{"num_hidden_layers": 8, "hidden_size": 256, "n_experts": 64, "experts_per_token": 2, "d_expert": 96, "d_shared_expert": 128, "hidden_act": "swiglu", "moe_layers": [0, 2, 4, 6], "router_score": "softmax", "normalize_top_k": true, "routed_scale": 1.41, "balance_loss": 0.000791, "balance_bias": true, "router_cosine_scale": 20.0, "shared_expert_gate": true, "init_std_router": 0.00724, "lr_router": 0.000687, "num_attention_heads": 8, "num_key_value_heads": 1, "head_dim": 32, "vocab_size": 32000, "norm": "rmsnorm", "norm_place": "pre", "norm_eps": 1e-05, "positions": "rope", "rope_theta": 71600.0, "rope_fraction": 1.0, "qk_norm": false, "attn_scale": 0.177, "tie_word_embeddings": true, "parallel_block": false, "init": "normal", "init_std_qkv": 0.0425, "init_std_o": 0.0425, "init_std_up": 0.0425, "init_std_down": 0.0347, "optimizer": "adam_atan2", "learning_rate": 0.00092, "beta1": 0.9, "beta2": 0.98, "weight_decay": 0.14, "lr_head": 0.0102, "max_grad_norm": 2.0, "warmup_steps": 286, "schedule": "wsd", "decay_fraction": 0.347, "decay_shape": "cos", "final_lr_fraction": 0.0, "batch_tokens": 32768, "max_seq_len": 512, "doc_mask": true, "train_tokens": 261500000, "max_steps": 7981, "dataset": "wikipedia_en"}
Below are experts of layer 4 (counted from 0) of a mixture-of-experts language model. Rows are named router (the router's row for the expert), down (a neuron's output weights, with its number) and show model dimensions 0-255. Each number is 500 + 40 x the weight over its row's rms, rounded and kept within 0 to 999. Numbers have three digits each.
After each expert's rows: a language model's description of what the expert responds to. This comes from a sample of Wikipedia text that the model never trained on.

# expert 2
router:472485496442435557559500508436509460573506474493484439486506482442481495563544453456454496446495471397469486495522559447503494505512591495528529484444520517520485481451574486520382425483473472534491515508425540469553521532499432506524474502503535554467521563534498482513492488520430535430482512497499470499460491579508560499545482513475467441582510498448477580459444567546485505476504505538457494507464567473506546454504512463471585470421529477463518550525424505516547495504510521536449435529508531475475452509499520549507527581510513486464517470472496446499599532432532466569475468506423478469484463515492480505423566522397492463527561524486509544544540526508526453461507521505525448531498583513519515501499445574479473470493478584488489450474499389489493449520518440
down0:470482500548505482403529481523521500490479495591531510473467497538489541453450472545472471500453582558512485504573512423541447426545470469440528494527457507517547443537512500503510536464460537474453506467572459504476417529490484506537563496510437450452486453443501484454498436513491445499513514418418462472504509492508490492544540408525477548507508454490549452575522528486482552469533489500545553468497491467515460508469440530484501475552484521558532471455543497559455533537493311499552473498444507475498555544482508502533519513506498489584459517521476473459486497455507485539461511476478578558479559556596505562532487459495530570491516451466534454515487510513487549449515552553466526487539483471488516528363530473500468557412495508463522526492458525469530479451543508
It responds to: Line breaks after sentences

# expert 16
router:441465565474540528540464522527494484502498474531463507533485492517480499498490510568513504567489483547500572462558505554456481515491518509437509411533578512460466552491515487505440484489481500471483574539496516535473434589569495576556444501527544482505454502493486475515465479566531508544497519542408541494446439461508475523481539487451411485543456615459479534468548463498489435487489528511500488477512431520516471592572480573490486537506505530532373492510521478533440524494536502530566433500539520529492490463467510536541522504421492470624410521491502553493531490492491487562530485497484488382426539449521524505490508484439512476426579505431495505436519572535481581490525568528461496508497466437442459508523516488436496476502484466549546505495523469513523495544508493
down0:529514484490501552492527481601439492510515532548541506503399558504554505487514592533459479534505568391552521542488504593574531553490517454571472496504572509478473501542441445506491538484502495536540555537540546506538435465515493466445462521517414447485478534425513483472461515473513512488532542477456549512542554511459513487483541572478509511550511505453503533499537467568455487523451499574529548536447471548497466510486527560427523531481444437456460475486487457474478508574544476497532511479500488517496476519469460505455504560496497507499540487449505499472530532446567454459488484480443455452564521509525522505512476488483440488591528542551500450404441509456541500558420482517460477553542477524554463580456524436583505434531456501463467547520442445480455485495470575
It responds to: Foreign word-piece vowels

# expert 1
router:566498493505594500472506494477558499455557537493567471519508503425513456477514514452539514420540450458421542494456513479504544471521505494540554454435525503486565478452537549522445488543460482520503494528493496503442435474448560458530507498465512497558456586593525514458491472511473518523495566376491454503552434515557575469515454444470463524487531495536498545553527471507517449500574464515495479472527474496616560553457469433501520465541487464472489504486512520521388514518478457523468502491541476523512509490446519477550553541510380534549481561499481554519496457500454439486546536445482474630474575448484472449530551534549532498510515527466473468530495549532546406459495461560448501500465500490473543479531520520536487484451535492542508476503448474493442465520478497
down0:531550490461510495509428546476505511538495506474467449494532552491465480537530528555502496545522499489418464520439470528448509531536542532490515517526538568476501452452477504474478471506624507454568506523499534541568472483492465553468514411547542539505549467515496488606512513465536587491465526559536558573472539555461455508461526506507459480539488427518509424510529516532473567487497483552436541514562531497523517497524509468533554499497471418521477524550459578470496512511545525504537479473510505519541513468567571548389430513469475580504593497543480455479557525560515509459572509491493481464569501455468547522554485541421489514553432506527517507441486502512466535535554481547525489461518438449546421456440491508509536478576484522480449496510398552458501527454505453
It responds to: Closing brackets, semicolons

# expert 36
router:484442480506497517515494518419506512521522507492364573520503544555396517490568486530465490525473536558499492517440480482521443534492558536449572518521374516499536473482566517490434475481401547490504462509558479503551423530551522467496538488499511497586459547527484506533439551453432423529500497437470495560518497499465487490447530483548517527390489513551466524543477583507533416456449512521469483508494507499469423518468475479487517451512451499472570501460460450488495550524461530445489474550516530535512468490507475533488512525503506540471510500536484486502485514476566446485510528451498480439575491496478515536505499486504498556487494494536387555503527436495519465462490472576476542424477465580480488503548559503452489513384508540490499464569508506461565520469502581
down0:488531529531553495502452456498513476503444445535446557546524470423525465519476563540473477532461477475516478515632596437587575513462486499492503515414486518537478529478507481489482496498470511493554426464514569490483529541467435512468517514552537500535444487535529545494553615508523506521477520487532472495521548485463427513470466507508510518560446589463518440397546526509519481454475481504487421469430410579462484563474464469478528473489489543568538568518500488497483421478469473542535509542500501480461550487507476460486470459432435516511491490489533492531508488583506460473565492532450494539510505499397478508525518451526575511532565436515427469503477438414527477480464497466528499536462470548466407535531466493497533460498557521523544569497501478484489511560505517
It responds to: Proper-name content words

# expert 31
router:508496521522534452541493470483536564480434487412534526516438505503460486507466496421542424465525466450444589524497456493539436502511556492461468449499551520469523450479449451484424515496505553438456454544496483535488564527505494515566531504555532540480442579559409570527490541473436504504510484485504467505547499424503470427483478545500419461466574480505511486543611495456531515496449546463539549519461528514469482508566567462502547510431545492509577516516461498512478435519492456567519557506497539473484522461483503448520490537594515500466552629490492555538483483523559474529521524534541482463463436464534547456497519528527492485469502479490523464531558484504526444500533503479506466505546512485507523495515527446467527359533449523508502541501539428486474425489560476
down0:555506477543494568415491479490485507517474486519471481473499495471456462569574427469502434503521501478441485500539485515488503509436499564542467495531497438511560475421497504474505503564474482513491576476444466441449523484523512534513474484451537565504478447500507533488494501473537506541469536472463531520475465571468493479498463516597506476447440489512487474454543585503500517451539470522584512466498516481530533517521549465489527447430519468485501477449399539514489500507460475489475499485544529498401536438492470439472495585462457509532516533519489492489478502555419555540544595529442505508504467433549483491513477511450462493527436543484533463434514547571496474495487470468455465521476417435505503524698491494488417505477496565549482535545480538424473462486560454
It responds to: Line breaks